Experts of a small language model: vocabulary 21695, 414M tokens.
Below are experts of layer 6 (counted from 0) of a mixture-of-experts language model. Rows are named router (the router's row for the expert), gate (a neuron's input weights, with its number), up (a neuron's input weights, with its number), down (a neuron's output weights, with its number) and show model dimensions 0-255. Each number is 500 + 25 x the weight over its row's rms, rounded and kept within 0 to 999. Numbers have three digits each.
Before each expert's rows: a language model's description of what the expert responds to; "comes before" lists some tokens at least twice as common just after its tokens as in all text. This comes from a sample of Wikipedia text that the model never trained on. Tokens count by the router's weight.

# expert 30
What it handles: Prepositions starting time or location phrases, such as in, on, at, during, until, and sentence-initial In before years.
comes before: " the", " ", " a", " his", " this", " their"
router:486476493512499528510427486489464502490514509485533493554505480465497480484549468510516585499493463508448491482494562487470523475464495490498504523547554516459499518492482487541499474518508513513474512512487509494513538500509473535489505493544552491499470503474505485531508495496532500479551506477565516522465472489489486446516467489552474514485557499485470488505524536489444497498465466514480487500487501538478488535467497490520532493491482468513472542526528439521541516490512483503540509521496497485507542474550514468519530506537484525480531483489512515491510526523501516511500516495508506499478529548510467483504507513511476458465522519504532531506508532469497506489503498492468500467499481493478475502491537494469547526480520494513465506494484488498479521500534471
gate8:537490494526454448522467465500490474498505553471496519473529494481495542536506496508504434520504528471540494470519503475503523486524473508485553503470486471521507470495540488485520530497515503506533499452495515483525515531529466549517551511481486486515503470507494495490502506501541516522508523511486492497497528537476470507511488536481497497489456543512543478513547481497491492503516517485431463481465509490487446528528498552497495525565512511515510535498539500505502493465517501442479509531510481499496531529493465536518519518490486516470468501499535515495515490477508498503522484489496561520509508517489485515470505504486513524469476470503560513470497509497559516520508489511492505531547475465514532503505479510494452484507517523554544522544499495505464564513510478
up8:496471493488488536478542525514520526462470475527549474449478482522516455466509517510483501504517474491520525475503489502492503506505497509472507463521506505485521566513546511480514564480490493518507474513515576503547508514500481518494455485497520524562527488487471502435505528459508536523512475485490539469511531503541508485478530521478485480497522503505498519486495525505517486501466499458560502493487485486543517511548481482509520517494516499456500499493497501523505520530490515502549504502446478507543524465465515476494541528514528489458475522483523516486459508560472495451505457492525533488489497499486473477503578508512516536455478547501496490483493509481496519511463515486444517505548488490504498483502522530479508487492490526477486518480501503484484509457511472
down8:477521458494511494484450508489482479528433494539481519515492533498499482511524545515503489517524497486510514489523493492479516518493453492472528557500485517489537531538494533465491522506512497540508510503518549477472467484522489482488502500506488535503501482484498483514525521488491561509548452511505554489500526486510509485514538445491531524467487518509544515479534489526457502509528499507510566469498480484487529471520476527496511460507482551510481476516493520495498519473484489495526517496509465500520522519473518467511542516513500443448453503516531476500508492567534510533515504481511526500505491485502509520494498498492524496498499454499496494499503463502509491517463470538561478472483484492557449521504516484508509467465488505554481518455470449477484546525469464
gate9:537511518472467560469472470498547511474480538520526513534521486540496474515513482480509520492516552491493546533487467508485484503519478483469531495540477457528463448510535533493471516520500467541533503501505461528494534478518496503457495534467451466477532490509512500490511500531472550491514476486507466534519544472486560510497484497503503462472502508531519505506481499535524511485515505488511552529497508511513455466496496488532440518550480487498492483526519510542494484514547494462516534503481526478501480479508503486496498537469438488474515502545514483497509532484524495477467478486488458478518477503489542474469539551542491512507544525527526490508496537473522515470475506520531496511491536493526476516527473506477511516520522535505511482485529523487531517503500503
up9:569508468497526457505491493502487509515468411493471510514493514494520485492466509482469508525581466512484510503526495527510488503476515507529545473452528540474483474523550475513486493534502481526482500531495523483534524498495494551485507484536445460498469496499543507496564505495454519514512503512484474567508525443488521531505469520494466494495495530460528503540496494490522530510468496476487489484479544530480501493512494502477469451527467514479490499497510465505512480536479481465528535506505510481494495470542499499517500473483490468536513522490500526508465502469520498516485502485524506489481476526523503511505500515474494485567536523522488507510503461496488516486521479458470548532493493511526534527474509532515516550519467502468549485487528494476490502503514488
down9:512537533534547512542523548509533499534477484508516462486492508484494548501511544540493490472539468488497469511540552497534493461511508523543530465510521503487503523497535476513450505503523485495487531480522468511490514536494493524528495511503499484486459493456539511451492492467491501530488523478490495512526525481513494529531510453511524513508473519487527493520484475500475541543495503507497490467470533538520518515507511503520522452486486518460500513493494563506498522506484558526524497531472503482496533481506481506478483454486503520524529493509478525498492490535517490493525517521566531528479497501480486564542502503490492531494524462519477509487509484500521461536494456502470539483520444533506541463471476532516513497519481497461523495472452464511474498527517554
gate10:479464498478468473534468548485479527481513506492509505497524505480500472536496517488490507479489460485508496458506465496534494474532533472472496483465429459488553469468532495523467510479513523481494454461504464531496495502456510491477471459503505511496493530515513488536485534536562476494488483460512498503510460509501524550482534492494547454490471480487456522508513485501508482484495467512492543495526514469502472488538534500528507493483510521534456513501530532462484480556505536546498518489495523537503455511521508514547520441493481520475481510484468501484534542452518546530493501483517481503494497516503494517516500506501488499539543490504523445499495476539486484502488506490467430508494545495474505527492476494504518495515454492518509467519509504473529502544485509
up10:532472488539502476482471488492524513517465487513527510500524487510504535532513511507456449516514508509489512496518502515492489496492508509516491534448539489517491467523491526522561527532497507547544498533511485475540527468497487446534544541475533458531453514485489488467527480454473510500487467493478462526497519477478493486562520501515471491477525494528460495489481502485517528498473441513511561500490551543517534505488495506475502533474515501485486509528485502454540487481501502506554526491507531524512532477485476528537538489437455462500527479467490482514529483486484497547487513470490476506504477491499522497464467466485487459491499514529509498568463536524511499471470491516518480481507543521511482459491480495472526505476507510529510539496475502504510503516524503
down10:526486485459489499492501469493538499521525492454486514553498511462481508509488490494514505505526528465495484500548531498516515487492516494486535485539493488540508511508461491520464521466506500516517495535523514536468483513497506500511522492476525494521477496468494527469538467509558477531498508493528501480528513472521522491521529506504465542465533535525503458509497484438472488485469477474532487509471509567487494471489516500493493523488507417485547482530520475484506505473432507504505499509525493534465536507529523506490553508499546491523504502488503528525546476498534483502492531504504496457504508477528542450461451491552526496541456521489503471556470534481477476472480470496459533530513500472472480465517526483488496515462515499514518479507521505490543491490514477
gate11:537504474482504457541546457509491521516496511539507524553494516501483513494504519471531521517485521519467468505499501527472455495492480488527460517570542526545464500479491516500472485478504506525480512490481502486479511502550525513498477451496510488501456468506513498499465478501506500499497527523525504531525496493478545492484507500474518510498498528474450520497497519495491575452515525500471552502548482483492530516482451478535486532468501493506465467496471458479532537471492492500520519515499508497495501516467522485519470516484469524434486509464488489493514498513528555491470514484500535482476516494466470477486492478468501523548503522517477501533523503453479508493495459464506515539471510497472491524534517545498497525492433480517515496527512549493526469497489564
up11:514464479468488538493487518515492507506453489513507464449496496486487507491493491487532536454483460517471531472527491487496505520530456483483533493478519502498529459508495493495529473511500502514468506522542489489538482485466489470479529527492496513516464475484545487489509518522478512524481514532521467483487449503528531492550456485515441502498505535551514508479516465513524478492514480499537441438503531470501483543480550507487506510486462478492452545497540492545506519497469487460475531511462482484489522481485470487456521498489512552483514478492486469511539533493473494487542484476458486518526485508467540496508559529500418479481469495496532487495500506477506488484504532505507463490499464536490507509478463481494466500471509545500473461507479499486507506515500476
down11:467531504529494503480497521449500531445492486548484514533530528507480518525482514529509523478493459481524515512472508488512553491466478500451470523519502505461494498528468431525451519478489466471507488520503497477475518555491499513536542533523504489499489499515495493493534513488496508528499476505475514538488516504497483496534484471519524489473495452474519539455517454483442523520488548512517506519454501491508457505484525541502464472519501516484521505501508501499489496518462518528506526520489467495479452502485492494468453551526507502491501524469518470489504491486508489445468483508445532511513513489485512527512497471478509559484479492519509471462482487569512468538451534521485482463510473520488485471521503492517513472502514487538518458490480473467501532482455518
gate12:526451516504506505501477543463476532498503468494543441502504442438516478486457467527493490510508499502500474530493494515521509487499502504499513505457459529509470465511455487534510488479519537507494473507469485526489489475494500483504476465485532486514525470502518498499482479504513464492476545438475435521524506497514481474523539525462514499492462535483457483473513492476502510462505496471496503524538485524489508458525467494488523523550505454487463492489527466521502502549503489504481527564523495516534515543546493498475544526490494511457486487543472455480484490492539477501522496482453510493502528488522522473522483528500535494499486496495507502495465547486522483498475484476501478494509448496485511456495462484486482562484484472445510510519483505492522530456512511
up12:529470515493526517457524455478528517509511499494502501451536519464539465480493536451462485493502511499440525477520490499475499480527495550470490520504508468514542523521524509490472490518532485534495474566498545492498537484499510502490532467506537522480525481527518484477501487487505516462517532487451484489513463508519535505503463453476449492507521475482500506498482485490481514529506519499525486501526473526510493503513544538425507520518527527494505495496510445468521492541463524504548497483511494476521491488485493477496459448509529534514448491535545477489483541475473485509452508494506473524503448491477486450492453513500468539514506498518541495523486471529499481519525498491524481486476489520520522471491456530487512525490490489471487531498548462511495475508487485
down12:517473429486507544504549495538488496469512503510569478523558467521472540485542524479513492506506509471530523498506478508504499478488511460473498454518510513514496512475477493490529543481499493522502486539511496496525461505507563489506496543466516470498487478507440491496524479455505459534555512506509527494476502476472488529541498506502535490486497488488524529473498479526519517511500531514499469513495499474480502463523536465500496475478478477452552484520475522484534507476482533510502499458467508459541520467520492483488532518497528523530478534459477529513529507531515486529486445514542496508499501500504478511493520518562501509458484531533522520457537504477493536492494506505472498472501468486547514490491525512520461512497483550501477528511502482493508520527546460

# expert 33
What it handles: Spaces, pipes and numbers inside statistics tables, such as hockey or football scores, plus signs −, +, ±.
comes before: "0", " ", " |", "1", " |\n", "2"
router:464480503509455538487489498484486532520517505504501506508490497483506516498514457466502515474512503518489456495471502517494557498497468494499514470560499506447492506486458498486533506502490492525479556521508454496514497491522475494499503521510538497543511481491506443504500498455561516447523470475522487527433461517459484482482518469557456505463506482484485484522517509474513527500510489516513508529482491537475523490502516471510528495521477456497531559504572462522523501515455461529510517554487523492467531535519476451511521531534465528450487483479498538450522511500526497505515504491507517525468499536486451483516508466499481477485518497504507499497513503496500550498521500499462484464475491491487475482521497501471484502529550520485502498497499482503467547542514471
gate0:490519521499500536514486546495528445490504520528489525522525437479511509500497532514513459498466497486505481481485493494487477512483497509517536493536495476469516494490448519521529505477537512523510518485469479528495516459485522490464523518515478503484465538487524494495523499483538447480522463493493461487497514482527474460492501512503493463481468468449479473518530534495485550487538536521470490483544475517462514472526552525493462504491502517498495475460465502533504499487476491451486501497472497527497540531487530492544544511491549472466483469468512514512488515489494492465490486535499553498454473524507509518513490496519470495561515517489442515509468571455529501482499495470500506478539485505485530519509508528468510537489541463541519508533487519513484483466530498
up0:453525479500495509501512510533471485462521534472456483520501475466516511499434499471532477536496470529525504466558514505529526541455563526488489525437509492523489514489527493496484488555467521500526503496486492477494516505525506506503510524511525497472481567497492516517507526493463523476471510412524479519523470481496547494479464526519512498500484545536491520484492511510521518474521485480495491474494525540483444530478505512492520476515530527532470504476505510492540485525490505501519518525500511547513476465490531532472463507508490456486489526464530483492467545470473495438553513496485481499499536494516518501494515489501534515487543537481458528517524534483517474511552499540502495508463540466492482507496483481480478533496497497487506498511512479501522477488500515
down0:492484518476479499478517516501486477483486471490501514490520472465529507479456511483496475480473490551507478487543482504477468508538510499530494502494483479508550467488499523484550512474515514529539517528507488525499444494500522506526532491474478559528489501472498497491529537497499474493550464524513483498505523490482507482482529540507446476465487503516496474485486512519518503514519514493452533450525498473485474482566492532479439477510511491466522524462449506506493545501477450512541474530518485522497505479536461499563442472452496510519506511511504493485500481482481505476531472526469519467469553518509498463521505548505500468497498504502482494462504525501497512483471523510511483511515501557468536531556489540501454535472481480504524490485507473477507537471480524
gate1:473474500516472519472470445509475456445449535500482506469520512537493461473505483511518471531508499493517479552462508492460476465474511485507462483518522512549472501535523523510472521469442489499498468514517481502522513469483481541529505484520457500501494503511515496519536496512519473503472478515506483468514446531500470506504501483503465545503493516498520491504520455485503476512483454501490486475479523510495473476489500504492480530481499513438511509471499480434494486507508524488462497514468512459476523495511474575498494494493499477493505567527452481517567473572466523494505512484503509479497501495452504504546505504493481498528516485487469492509487459510497509488536517502468492516477448539466502507481462487486513457510469508495525482500489494447539489510527481
up1:462519495456514488472528485506495524486470470497497483526523489543506532493517515482487478516516495515512488537463524508502538533507494516499486468504500471499502446494532479514522506499494546468495518500551486488507488529559539512516487527500480505493499518507512503514518494485470494497517497432433560548523502458489536475483461538508526535501550515475542509525479510499503494515515511471486513542521480533524487476499514503582493478500491483489542479480508526515463520457479481515498529495478515478489503494500515483512536501455468477498479511535528469431492522460500459471469519535494490512493493451517511508518507512467516512491476493478495536485472481578486515488548501522510487469508517511457466495490452536551539529525532517511483480511495495503502477519528481
down1:508482527492468488492536469492525494531483513504557463493505504502521494531486482465562502516485491498490512526471481495518491479472457454482506527508529502501496486436514478488506510500465510467494475567501506497518504534492471515537499493507525492478508470506481498512519518482500513552508513529486522479478555485475528495465524463504536492498536528458503490522502471470539476481531496481429495507470537473523495469544491493531507505515497456515523500516517511512483524524525512516483525463481490458484438522490489475497478476481546486558526495496516488541491486499512503515542542473497496492507483459466516497442513483519484461493513484459442476500500510509529528486527489497501527496489496486479479521451511509551540533486501491508426505509550448477486535500496483
gate2:536517485465487513497489474514516501487515515503504498465476529490471473518509473509510521499549496499506507480484481463509530489518544520481468507503498499458507506474493467495533523513524484504497533455488522469486523526460497512509499529527540482523469502496536470521518473535525490537517468466539502559448532459482511523457454535515518480507510514500532487483551492521491503504498492493480534459473482509475525479501511490535525505485530514558497442508452498511476475544489547480523519560513490512481510481440485497477532483518473497485467475523485465494521512537531492547457479495511439514483479496467506486536484500486512477496517467519504531488490504467500487460474446534506512530483489485488488467502477508490511490455500505444488543454496543462534488533503518
up2:491505485509486508557495534484463494494530492493516519500527524466527505465518490503484515465469472458514505478488539478547502485485505552498522540495532547474527493543468486520480528512474542475478500535534540532487506524448526465550464470498451498543523515489542489513509494487524488475500529516521467507538520473547501479459502453510513483474462456471489515478490468479476526463492496506486486518495488485509509470465543475530542493487524503518484474489525520503475470511492466499540541521489495513472465506503510476494533480513501499461485506459508520472517526469488500558527506524516480522516491506501503521487502474440450475528530486499457521504477493498474527468492503494485489468483493491500449446493491510536560509467519525468482494483479535518502492533486475
down2:510488457560508543515438494496507513498506475465486494489476467502487462492489542504517497505489528514465502471468504509487445507501520489495525507501476493531486534505466516467524453481501504476487489512499542512490477486472469507510497477527501487490504523459515498502510483495459539523500495514540449485478503519464482539435518486497492515505528465521494511505484480493500502489493485542508499490490470468494487488529468455486488453483517525511491526493515544497519515548495498492510459485467429537424485486525501500522486470480545461476505483509536475509485471507507517505494520550486463441487506542557479484464505514511467473511479488466484527489560514493524488512466515488475505505546477532483513512494480503502516511497473470487497498468496492506443475418485469
gate3:485512494514521495477480545484480480485513478493484482505439476485486489523501507528513472483516486508543525519507476509478533488484485519513462493512472504507516490470550483474468533493462483489481462518476488492531459492538498502508488444489528450497486500461506553481486488498518498426513493532496563538502530485477513489474497507501500511514544453512514496444489559485456500489507475513509515502503487508537500508483514527509495551481488516485496526504502473508470477518500512530491483458530517474472474469487511519534527529564489552488496492502443508532500539497532507468498498511479498507469540552479484500534505546536487495457506506515458569475528493468524540473517486525531503498512534489459493527496526503526495547504557522520495526488472534516492515520497494
up3:518494477522524481539500489491447509511499492508537501524440522520535514507502517504493490490460479499466464480524488561498491512489530481516475493511474488502546538506542475539492537491433500495451539498481542551528507503488486507519494490506503500505472516553482487469486488507553495481487493520487521471483549467451509471490538467513476528557508476497448508527491491516523498491481495525509517529515421502491445530501551523530473496513499520475497489492519545493542533481477471497482488489495519466461503538533456495466456479512493490506517541481503524532510540496476505477495480487520524489500517531496499532474508499527529498530479546513491542517527525466521527505486488466507477490518501500523506553505502471532442521494530522484474487466512514494513489520510500
down3:480511507506525514516486486509514474512503520481510518476481462541514482491505529478501479494532518463512513473516514527448474468483508500510494491498435522496519509487491536520528477529515525495478503455521471461500466461527503504531520468538504507499517480488508518460505508516514468507493571496486509495452519511506509487534525489516433477519506514505523552513537497504484498481472520528500493533447479491565499490555503486472483549499569549527477490485529489482485495462513455505531479481453485503467489506486499473508497548524520502558524495509523458462501512514500494493495498474504567511504512475520482502539510490493465490495490477498498525520530506458554513517497484531544532513533482493481497554504487533492506495448442515544500517503511536474474496474521507
gate4:508489500484527477514521554477474504487499514495452531481517484509499561522475458584534537513537491448550496500523454458547547525527508471484483514504497486491516485494470531519486508500468497467532503487515487493473505476517460517493528520514518490532510522462459459501518501526469461472477481475484486485532529491459465498461489530489487484469496467487503499491500530453525504513514474516529471484559465498504490439501499525506490527480489507476512510524491483440520520445504498469472503483528485467511499506483516480444520489499420480485486513511501493456494509515469500521485494496462508513494492503483474460459502517533475495514502508491492482501507464469496523515497439504534556505484537510464518540498531515480504483483524489499470529502493495475508492508526484
up4:472506470495491470514497449533506485472514494452500475482481489528472487513496531470510518515486482510542482532497495471474455493486510488492496513457531491497489476518493564498524532483504464521474527504501468502500528512531453510481493506536473523493490475495558509517528505485520512475526497500466487512522476541490506510448507469497524499476520503491500524491507473483503468484500513526502513422481502490507514509506524446502472445455501483502483518518505411451510476504498539473496496452500499534444500511547518478492547518506504461547504510529541474485481557450479531520486493510472519526520473487486503507489497503455500523493505464517490502535455529494506457480489510517491485466472495423510510527483501510492502481468505511511486501535481515445490479475546504
down4:556499483510551492483507477517472494483513489529505505470517507503519546493488506538504469496494500439524479476476482476519488452466507484510493460495489461509509490502525499501524504533492486528487546490539517502482540487502540515509523514532520493493498545553482473465534489459506527499535500509517528483526507460507505495475533489470496508513454463532550489496504491511530480503482488529502468466480424488495492470495516513494535455507489507505493456564519445478515513455479504490489472497502545501478455504497505476469564478484473473479459516519459489500522492462485521508429470502478498487521485495472467508526496505490473473514515524480463516474445479516476485493479532504520477453529441511504477553496489499516478493478521454491489511463488488525504499519484504

# expert 46
What it handles: Past-tense verbs and participles carrying the main action, such as made, used, received, held, plus endings like -ed and -ing.
comes before: " to", " the", " by", " in", " a", " that"
router:470486506515479496499459461474461513501541468513466515517514514511461482511505480492476519493462501505484479444495510504458537540478499508494488520531473502460485499461489489502502521465483495498453546518503499526507527487519496518435505499507511494493508467497544496534499474500537514476485472466533481541481485506479465461530491458552453450472515472489482476532497506483500498490506489563480525499500496477479512476505507480527497499492469467542540527507532466534488500459464445462517470515500505482453546480525495452528516497580488520468481487490510501500515521495510464473491508450486525522476515506500483496527490499511520477491492520480483517512466493477485523506463518492480494444460504504521500486562503490514496486515507542481448469524431523485474495521507494
gate3:498476505491493512530428514474529467527513469481504521512520503489519503532489503475509466496516485506468521477514475472480521533469495513476435514503501466530512447527511518532463508522497489528504544518502508507512497464480492497519514458499494469514553519525542527493500496499566522496451491504518490506503491488509500505500520492497479490506479497502487502525460462487498492495510517538490476527501475522490527481547490504488486494507486490504490505489492513515442551497535496497540478480506470542506500519522519519519473473521460511504491520480550485490488510511517503483569527462505586460515472502475473485562482482493545449509487548512481504518504451508485491525520515448462521500478515483467483473518515464469506458551448508496517465518471520547469470519497470
up3:486508452491482512513505502486496467499433554484507528490543452475511496522520474507481523527496550490532495469479519481468550520520513512483507480507518522524491476464516506482513521509507531464492520506471528521508490563509461499484509479514481509502557515490510497494502465521473478500471520474536491503482516468534517550503469554504483476486525500438506548481474477534510477490452509520486519497525486511537506552529450504488497504484511511491481482470482482457508458546494524483508498551446517500488517527543515482520525484499532485509483494479527482518516524490521480505491456495532497567492497492490506502532497513469469543507534503504521466513439500510493527507521468496505509503543538464501472463487430494482473477502527535525507501484464486489487528461503521
down3:456495522477552500523511495494519503515475512510538498506507490527522519487469479506536503485520560502495452510512543502441504498470525493494537523507541504498520527507499501533488456486526493524521504497470478501516508506491511482504484488538510490479572504518493517494500530534491486509473523495464502499507524479520499469476470497484465556493471526516430505504484491506474514522533518539503531511484523500465497451472452474499460499522481435493478507545555480514473495459505478482492522511520504529482530540519542464532490491491504514543514490493442483499512564533524506494564525513559484511516501521514483459508505497495559521512500526519531481461505534484460484519501528480465540511493502531486536504483486473512469486500475477475497510488461477533525473494499501
gate4:517448480497511474485507506490536520544496519527467500493498536479447536507500470518469511468494492529542482509531489521481521481487501506493458487502509521514481497483479488487466459521543542491493500464472506517516514497474510526511477500509524515514465507472493519491514544520496481503453457510517551532525535490529544477507487504523516501489481489462502522493530480515499525445491493533511471452464502537567487503491499528494501515542453519520468526533497478499452504481488483488465510514548484493530517477495528486453472475508467481479533521480452551511445512479517498521509505512494494514488515539492521428514530494554461512462554512522563512518495492535551488516512511513489480510498477506488481462482502517503481498520445550511516509483526505485503497519466511
up4:501463527491465510467458504514542460522508473485511536504500527526493464481494503486499532469500540498508482532448511493512513498512480546472497491473474475533482501494527507476490519494462510515469524511518473497545521469539518479490506509483514523533494526477463502485558515533490531455547525498476499520532500480514512527549479526456474529475544506537489483477523483491517515532432462481493530520516473468516540517452495480459505537482518457467529498482506499501514498508448497495499468475475445506505503504492544473505475525498503489485486489532476450544485504516496461475494509533524487513528490469500498507517479544528526519476485505499502492455522550455496493537536526504478514506512516507530530491462511461472497476493520475489508476428519505492478483515530457
down4:511514539497553469493516492472500521501507498538487455518476506492488525486550520567497495471519495524534514501552477513467529532464515488496516532519533499540489506436499518515487460527520490499530516472509524507514459496478545474514476498487494475478503519499470519509511523481515491484475504455543489488453505465486531504478517512528530499525508481519518520464478472536529497471511543505502521561486499501465472481491497530494454525485514498523472471520527508486481505495509536478516539512547522520494538507480505501496501484466485537506494458454529478493497569521521468514499526465564493476479470536500519483511499505513481507458540511476545528491505451536522512467510510491493504487448483507485528502494525510503490458522481442482459535537500503531472498463518514
gate5:498461510531470505502513496481494514500518517498513513529476494499529493538475492514457456499531475520466498486514514480532471525511494540478435515525469487497502503542462509555515463555486495439504473502434433546492540507517481494481532518525511523501534548505561493534478525513511485519472487464487512511511517445503502504514441483494453431508531463524503520515510469471530495472503496504502501521479513470479476496499507530516490505474502497505486508515489519538501486525516479475510504460482539466469516489526508486510491526504497517481509485480499508528487476494480492493501484484507488476492506475483474494525494488535523444487512498490467485458411536533492506532488486485456462507479502477518513510528480505488458505552452513521521496532472522513518515536512475
up5:512490518508500475546520506496503532523454520558501493478426497511565525493523457504481491550481463495509491497515537488516521496509511469509490527489477486494526531486497483553510521497486486509473505498466509508502472524437503488509458543455459512500514528450486520498500532494525476487512497544509506459519502468492469494473472547493522497516523505550539452516515513506467528497486471501521486464506503523517465502483512488529509557514504492495472495535474468506514497532510522479481521498523450562487532533479486441472490500508485488479539562468504477515498494455552458458473526518478453479505516506516491501522482483474519500509562506497489461469484497540487455501494499527480509533523498516477478514500523494509513478494531480502510501534500530493524508497475526
down5:497484498508544495470474498545538498522471520496498528534494515498465481481501528451445482485492475504517528467515514483486443535480533497537485465490514450517476515552501487483471489503513521430448500474522523495512494526471494517457526436525551539487493496538517484549501508487473512515494483503486504501479528517479530550549518452487512477454491496506485512501508484460502434455463526495482481506502468489461537505517498510512532478528511510533526480501499516502475491504525481495526432499532550491460502457522483477520515482516545511509472439498486513505514496522499531510516497512518479513535518484509503471507510511525496483509464528535475536503483504506545487483481495539505527474513489487525468539504503502484492499542471510495452516493530523473489519518485484
gate6:499520532509495494489535472495494531491476509518514488487505512506521481500536491464508487464479448460463473512504490581473492518478524520494521485480494492511498469518471458491445508515506491444529531480440516548460525505434485502525492553486511463496506483492470428498463510499456511498502424518535491521479486484505538508459500492527505514463506525497518493499470512503489517501522459512554490512479495490514503492508490490502513492529482486525515500509477553491506522535467500473506510482484507537501491497522501435445476490502484504488485495473512539488491490484496505513490428489535442460488533509484527496501487496492524493497476509537550527523474515484502537529499485535492493517479511548472474508465526500482474506551494490507481551475500472536513492500519488
up6:503457536539502469457530479459519549499495514528499518499480466531498488498507465502499492488474527501531518490464479527529486525465540501464505530504496467474511528506455512520512473477512492514493522490535453561514523509520509532524486461488491511512516504441531534495498463537515499488496499466501483514529475511503496496521507481470501535525499507498490476513497530458523469514498493502442510462504521503469461501521529472493516500507483503497498482509497481496559501458475475490527500524543480532496492531485499516522479504477477533477494536490464486529498524534535466501473463488452482499524590553530523474507455487468515501499472453510486488517493491504521498525486490526490516509514496491444523467509519489553526503517547487477478442527519551451482509469483504
down6:524494490495501492517452480484502500525464520471467491493467509522485515506508504532497544569464473496497499507474512507498460531528570496496518498479488490480485553517498510519470501496526503479490479513480496547484501482539515535436531467487504501523528480517532531541497486502470461501467522507534499508529480463468490516477502523476485511477522496465491487502534532488487506509483481485471502465499506510492511533492496518484535509489477461474506491491499494509529510506511504534516541538527501487484461515484493510547546513472482489505513515529491546452517494459454483524560530501512491529526487543505502492509541475476496455571460502525505532471525480474486500546516454497513539484520414511501534454478510474505521491511497505492533483549459499476505490489472536
gate7:460523541503482509495518494512512506475529479525501515543476465545489511539531504497465500516429504451491505494451494478538453520566497508521487499524445467536502504495475463498510505516486501513493505520549473455497541482475497483476505511502515480533495527529462504475467478517472508533489519439494507508485451473456509546492466526526515496543561467460530500504487516503499498539496492483495482488500508513509516448474472513510524485466536455520491515519484514456511517506501496489516542543473521522521499488474532544508511533498474534538516519500499472503529467493497508517503502484498500508530516476483508500505499549461526466522474495477524544492494506503510484505464484509543495543498516515508524550492470463475503519489509492490515508497539441538477444510501479
up7:478512495491505530499467491484487466507498545490461520481487485532532512495439503479452482503489532481511485528459512519509525454512490495479514509520535506521531510473527511474478496502539495439538473491551492519530483503510485527510523500561536448541492529498473487485491487504486521544462487517508502474494545505488477519519496430502512500462503467517492505460471517489528507475487509522510545492502559515522502487448485498479494535540518514439489516499469486483494502514489524478484489484502514493487484536463509437484530481465521507533481519572478535513452491498517523562530479495520478518538528507533469524501487510502500460505468516510499490518465504543481541524494489478557548534499487509492501495499488485529467490522519498513489539513544490494494485496482471
down7:534487464504461479500505477502536505508460482451495531526510499497477500518527474528489491502509452506487480460500518526517484470534490536486546492518494493506493525542497482468474532488474496444520551503504472537467502524516517493476511549513493485506493488465438466491506435492482501494489511504511492458503486493479526533522488469541467502483484470449504522479528537493484461477478521516499458533516496458451446501457520487510557474467463527498519489466504459476468504508501459479529493505530473491455469524534539503495518529484515459529497497518480494508498505493530504522534491527498527459498494484502509511478516548528494492530527552533502511509481504480483516543464488511516495523525474460497543513474542440496518488504494492516531502495525514515475511483549474